Experts of a small language model: vocabulary 50257, a softmax router.
Below are experts of layer 5 (counted from 0) of a mixture-of-experts language model. Rows are named router (the router's row for the expert), gate (a neuron's input weights, with its number), up (a neuron's input weights, with its number) and show model dimensions 288-383. Each number is 128 + 32 x the weight over its row's rms, rounded and kept within 0 to 255. Numbers have three digits each.
Before each expert's rows: "gets" lists some tokens that make up at least twice as much of what it gets as of all text. This comes from a sample of Wikipedia text that the model never trained on. Tokens count by the router's weight.

# expert 47
gets: " |  |", " |", " | ", " was", " (", " –"
router:114120095182129153180109112149160174071153159139138112141102093090140114142142114168116100076142128162138168071182112177142093157096072120168153121131106089157145161138114107189076117154145117158119099170136130090107203122104095218140185131143181093130098071188116129158103132145152168080
gate0:119117070150074117141073143123134100083118203138117151120050101096139139108104156185110137180106124085087153121074121115119135165005095150133125138131100074141097145137112084198128151061142141101125137154117126062075152090098125070078109130084134112086110110188049118168126142177068170163
up0:108146122176076157105090100108138119107117185099134185163069179088116142084102160187142145144076135129078129137152107102080128139111088141052120160143050152121131155094104120142056194083125162092141186189106173078113147056077159105134109159112201160154109119143171110154132114158132169163
gate1:123135110078086119111165126124132192146117142104106143113134087098141143144133144120124042156121204166079132150143116117123104136109206144141108078138143212073082101124172085122188167097185144144125139197104112165094102133069108138155107138151075125141091121123116146110110121147102079114
up1:131093125121179135149083146081124127135162163208129122110123140079125100179171114197101195105154085159082144104048075179180065166079100061163176157105113052175168121130106154123102072193091131112157172118145101122091143106209146117094112182122130113133146161096121115124122138083107187153

# expert 12
gets: "1", "3", "0", "2", "6", "8"
router:168139131153094104114131141139106137085142163139085076171061090105098057160147104140090073129127121119112141050112145145115108178103099141160156141131094116165121102153204158132050115152172147164101083147122156103132146124074105152157150193140141121111119106117083119172096133123109126121
gate2:085114153155116119123166137096111168143147088098063063211087082108142047122149116111161098129150177115101193124114137105136094165143144146172129113141121105152161136166114103211140127160153125128142130156130124178134144086093059165188121145134115100129127143138117139156119142108136109160
up2:175100117122113150149065143151073172127104196150171173055110184154120213150138111192148155150102102138151105101178092145143154085115128088082097106153133096111129100114140104061092107135091138133162160178095145156101156163062223123042144179142134163125136107102080144108115119101086168086
gate3:193113137128094113127080106133065125144194180134107123096045152146107158095138108144125161118137071160098151107099190138114129061072145106095106141096124089090168106105085172144094154063113107113152135134097131113121156107069121111172097141098147097119148115170082150152162115185154136128
up3:164150151179163143173132166120121078129104150155147096134133119110141155152156136110129152077091151116138124117105120113131134134178129128185109145142142191093103093145137182108145086123115115181122101191143071158111181149170134130090158104153113122143077126186121101180124151126162148075

# expert 38
gets: " |", " | ", " (", " |  |", " |  | ", " |  |  |"
router:122099105195104176132146105150153139101149167148113115148082105052097123158176111149109121158189194173115152125157085144085065131134107100155137107111096100177142139137104129140084121155149147176157125183123155126064149115096100187143174166140147102149112104128135138140089158080115105090
gate0:141094149110109134131083108124104106113162148177102162105117190064101097129106135176123112089156175134088119120141095164161149212090123153110152152132090157137143065107118126142102209102180174140115132109109165054155165049067129130110120103142128125149128067149080143132127163180172151194
up0:131110177094119137137166139131158084130157097142145170131138190116089135118110168093156173104132177106152106158090117099105059098144123113131120141144129188125105114031040195117105105083149104121113154083123155151118122099131161139138150080143136122129126160104123159092084139091114107176
gate1:113106151137160130092056117142113100094120127138115110134092091130151081117145086097139147179127079103109112144154126097086116094066154142154153134154065082118111102135167064199158124174120123086077179136074060147124116102128135156159126109053175145155110111135112090148197097065126143145
up1:139148074106097109140131142137098130130139167097169126069116095094071128131107067184090093111095079151189126079073110178092122158097116089121135115149164077175147137208153164108192154067163090128100063097157028053181157152210067123080105139157140144133137150181130134160123150172125158132

# expert 55
gets: " |", " | ", " | S", " | M", " | N", " | The"
router:170110105175109151127125123150111160089139135149171111132115132044093112147160123166120083146136161160142171104166087126102088189127115120126167116142089120134174102120122116137020157136157120167171106157107169122079148095040133188151135163175200125189087079127121148159110127125116142106
gate0:109142119085124151127175098097088213157133156113090131071130131154137114170133143116084085095105135136174127139081113117164108160151095111110109096133183129115108140096121076085126136111112058163196146139089145072079140106113135098093147201118166148148159159071103170154176132128042171133
up0:131081145121070112085067158185088087142098160139120131160096131083130143122151125149151160138145112124109133137164125199079121087105141125122164139093138127147176101209096192175121113136181209123134153100132119165181108131115066158181117055173089100095111127138127094100076138156161082104
gate1:131116142139074124158119166108140174124093171122141089096093130107116097169199097099102095096143127168083122160119137145164128121099110072141111038128077168139169179161104131122138074147117101175167145103064126135093127107162139100114149197099106132169177165125104113135086111151114021100
up1:134144142199164109075084150119176116135089130084121180099176130126137161100144124051114177159171129135213138185082170153100152091098127142154147092132127140121154213164100132117079088167169050105109078083099155163102079106209152148119145121114145105089175153166108046099113077112110141074

# expert 16
gets: " was", " is", " were", " are", " only", " more"
router:142078075128118161116122141155096138069143128132131111102085125087116079186145112185088077070191119181138189118161105173115066108131093097162139136155107071170145063203160121165102122163157134183179122156095127108110208114128074118137157165183196117170102121166122127131091189114110162076
gate10:097140128139113139085101107199072138096164125113099170125110138090141094118070093127179137146032168147141143135134144117065102105117116118087115149079169092165159176138172117123087116127187082105147148139133134138050153132108121123158117121099105075106146133078118081161102124121098119142
up10:098116136148129134136107132204089153111141123118102191088122057099167110131061148162169131108081153114115118135135097120119120139119138157067115129092129083095073088143171131113127070116175111072088152142172134108082141117121141129099150103126110102130150085090094093124072090079134150097
gate11:184053107130100182130130122162116151126162093102108075198080039149178107152167081090079127109115118106125141103073091057167112121104127176190162116138137109078123069112104097080163119097109154149128154173151149113113147163136117143116122126184094126118054133062151142148185180091126152136
up11:134068103118091178095155087137135108123133092147157113151143086136152097127167097084174139129206142079128118176094145081105180117133116118167156138111152119090133114096054093162167149130101113136129125122121134098135154134108120132125126034136142147100129172096140158072139131131116123131

# expert 90
gets: " that", " which", " who", " also", ", which", " to"
router:138101108183131173132134150156151143108148168152094138113066081084112089180159075143042097120132112174162153082147120173138090130103108079181169110158154100133172111178138112165095138193161102168177089196120180099106172087120093145135150161134152063153129112171115158191104167097146129112
gate0:117129102074131098118153140160112148091153090162074123133098086107093119091141117082093099141165151129053129127137087151133113128107070102140161189129131156199077132156156118087149175148099120135093101136082118110106110077110069124152111133179117152130124120105187163087164153180087125165
up0:086174100074161098087170112094129163146109055158148145080111123093129128074123134104137118144109148150140135191140118152131100088127108107153154215090159108163146124136119123090149167115119126081121124171141147135128129098105136123168101094101148169144185150138166166124153124191141120161
gate1:106106116163115121125097136128020172126166168147146167094110131131093127096114118125149135115101128122131137165179110072076148095104173161147127067166129173143167119137092145194144159159147174154150131141080159176130125140043166116119126133165166191162117084150166179123138096136098064090
up1:149114149107175113080139136131167108145101123087086144144142084153142152113166084081129141138211143093115118177103189120132160092099115180183116149071113116172151175148067077146099100123113124164115066151125104133148138134183105069163148111125139159160128146116166183124068150114112099139

# expert 85
gets: "0", ", and", ";", ", the", ",", ", a"
router:130112113142131157159089131132119162098155147139112133139087119094103086211143080166076090146130165151152178097146143168105110167137090063103151112133129113186149135185128105106106160158119091167200105140120112090080184118116108115131175160135211109146118100155116150168094122103079118083
gate0:147106153100165102101170128081136149121124103120109089163165137116166115106090145171024136086126138110119113051207159153097120145087080151141080137078078138159078137170169114182078106162113115201148121153148096093098152149142145140182112165182139083076164144183125182103132135138136150104
up0:140123121159126095155154146099115164138155084120190147131144111146180119132112160134091167161136133059122132101103152131079119099121143140135095123144150189151147120074120102188114105107150063155109125132104054109155112188134126132141065095175118078086085097134069132172134086132118173097
gate1:156052139144121111164134155154098105131125089133095119109116111098157109119151106144087113086136131130082178112103077121174148185113101117202138125142128190133098079110145088102120081172143151185123148129055137174088189085118097159093162176188125147136105122142136151176110186072130124167
up1:136136152116127124098133109110134057165115124132113205125151177130089208105132121115124178070184221113177114131058197145162142117142124148201105117151198140130137163146126094163173179126136148132147147137140166121131137120158112180106129128137135090115143081102089129136149125135085142106

# expert 49
gets: ", and", " in ", "\n\n", ";", " to", " on "
router:183145103191108183154094129121163145079138156147114084152092091099092098188147085173112114121142145163168158128163123127117114146101085067144172082141120097158142151167106111145142144165144131148135086168123135084109167108137108151139181167126216077104109109192079144150121122120103108104
gate0:181165117090085096167120112127078162086124159139155120078126083174164128154195159141112122118120114124041136076102038094143143137130139140188111142146155077166139034150146126119122129126129177107124091186145149136121159117158140114171112134174178135170112084169040080117111169121090122182
up0:143144150113059164148068140115096120135126141052168143135115132166086194061120145149136098132087097160108138155134055111092097092139159098141137167164153114087112128141122119098156125112104126121197111132126113111149089160125133079159131182163100155143129105165174111116135092128112119185
gate1:119087140094122108154060183116139134136111179131187101180098093101054097107131136130203117066131108104107153144094154143048076064171148142168163108182137151152213093111110136087112140141106082168125131084104131081183184088134107106121129125129119170151149131090103169180128147139136121105
up1:161132106093234102151165139099124137149156134149159133149078063115139128127144154089146101150151163187159125135102178150073150171110165143079127032068115140152166081088147175122159142084180107144091127118084157148111101129148104160043088148098119132112123156103115116136112144085157056153

# expert 17
gets: ", ", "1", "2", "–", ",", " to "
router:141107098157072125174097127174131147091159154123090136120098128112070114187145113133088100142171140174114152118122128120147098190070146085169168119142118122161176104161107120142117169129176115132176117140063176087087159100104061150133200145149163106096110141137091155146142128162059158102
gate0:155067115175105142142169126172122204084209158104117145133091093111139104111113096137144133107170091130135128096086139118121116136084149121171150131127145142159177128125169084098098121160109167153144108161146111109102163109118135113127165128163158067180110074136149170172119166149075168117
up0:171176103120151123174107107149124067170162068090045104163121153131134140149088173131127117102075066174116106127132104144152103126164100154089108148149103132127132139111134151120147210127105181114120143126082182145071105116118113159187110196187170197095131116121141123109149168119171072122
gate1:138114078117116106118126106181111156097061118149130130095110112135090150190190139173178140138145152135129171186159144148142138155138134185135175099118156136171101080151097081157132121112121152146151144111138115164051109104135065146161170125112082123163145150057103159125141088163161063086
up1:145186116111099153090177218112170142103111145149100051172164125170077109134143138123113099094115134098102159111158156130112123076186099043164092140113102150151159127101195124091164112125125103106099161163113100085125151159116135105119162179120102138126132189195154105126150163115149097065

# expert 94
gets: "0", "3", "6", "5", "1", "4"
router:145110108138105107112091165112138143072140161136102148129090099079093100184182133137127079114142114140099188104105089126112125160113089085146192108145124094146194081144170111178129136130160098201120102145045120099097146120133104144139159195132161134148068088132162145124130142139098112073
gate0:171100135122082207222118199155135092155199138155157167123171142128150136126145131225100139146097161168115139113134054088170139160127114086124157148148091097155164124137112123104141173105116155159110132167152145162151167141146116108098118133167193186118146064065145141148155170116161116118
up0:080144119110170108109174083140118136087134119091088128101101139129065103123121066091179187113143149151167158164144194192153079118079076178155179115158126139149156141131100144131084127148111098124192127108162123135127122115113169143091088116124125130122112155145157098181101113109086160170
gate1:165115148125100132215137160085087122146135122144119125100159137158103156148118119092101099106135110132171087154096086102102161118135178063109160160130152059077162112118124108076107122108120072163132154135088115159126108128136091155145157159155167063141117103089127128125114124133079128129
up1:109134119159126087118130109103144107116173063118147103125063124175116129065158139129183074120130115123167083162165091202161125147159142157140172128156180077118133105118144129133157119119118121096093108122076177093183109121184118089158127133145179098144117146097114121098162094144111127142

# expert 36
gets: "ing", " to", "ing the", " to be", "ing a", "ating"
router:155093105127121147151123112137103181100141192156132091147105067118130067196127067208105120107173126187142161109145121138084074197137142094109165055164071089188136113100168144150088144139177157199130104140137150133122188102115130132130170194175186135148097068089124156141135169103080135091
gate2:111171061115180100126143180124140129124166151127141129190080136082110106099142167180104119143087108085155157119143127125170176194129114140090116113080111145135104102163147146131177138109137122120140132157095117102133085162136094123129130148171071137094100144141199202162130061173115177192
up2:135083137134147108044126122176116078093170036104137204134127194110167101160105125097173180179104137159091106124138102166095168085121134119169105176143131132087141135151084126139088141153091127059132114141134129147161147088089124144161086051099169149110110147144123097119182140153163122124
gate3:177104073172104101083144138167101167111094162126078172205118119140112132129082122173139108125185105120139105141102076126134112131135130125135150155128122136086139069139056142117123210118093120119166091150144100142147119082087114123105140169179201129096175159152130138150105147142108097059
up3:110158182166135148147134106138131077141137099143154062100117129117093133058144140083079150101084144163095096105171166125185116156106144084137112135219192134147166144138121065172083133107152148135100093135120165111092221139080156167179135082081110107167122131125180176156144151122135096127

# expert 53
gets: "1", "3", "2", "5", "4", "6"
router:156113077164108114152098131129091170084122140142101148164082081064097079187127118153092072103184104150131138054126124127090123161096122123156156089154100096187151068160158149198119106197195144172113103165098181122079154140130103203132166177152163108162105077144120144148071155104103133105
gate2:193143128106086120119073118128096125101074138119161121151112097018106113155108096158114078098124123123122152135119118127088178162162175126147080096103127141133093100167145127150081107161218115125123129108179197109072134151107152153113169138100086133119101114122166072139105151101123123063
up2:171122179123105111095106172118119072100053142109113114125153053027086085131091080168182058133134121140142128148098112145135156124148166138153151088165146074112144135211209098139106106140161129162147155071172157074067111119076169178130159107078119106104100120114158076123085134101174112105
gate3:110084103173128093187116123121091127092123101112060126112073134064090122104129116145136164116162200106139157065217070112126150151099203118168155130185158123122048111155132091065113127123204136211088140145143137147082122107103115165179123185098133038134113071083123093165170163119132138124
up3:136126114142135135138168079156084111135117105161081150125116116141134176122151134075176113171166198172116085161151150124150170119094179126122106149111097134115107152050086143074163155141118171124169142111133128128110128127071113104146125135109092157109126115162118168087125130137103149163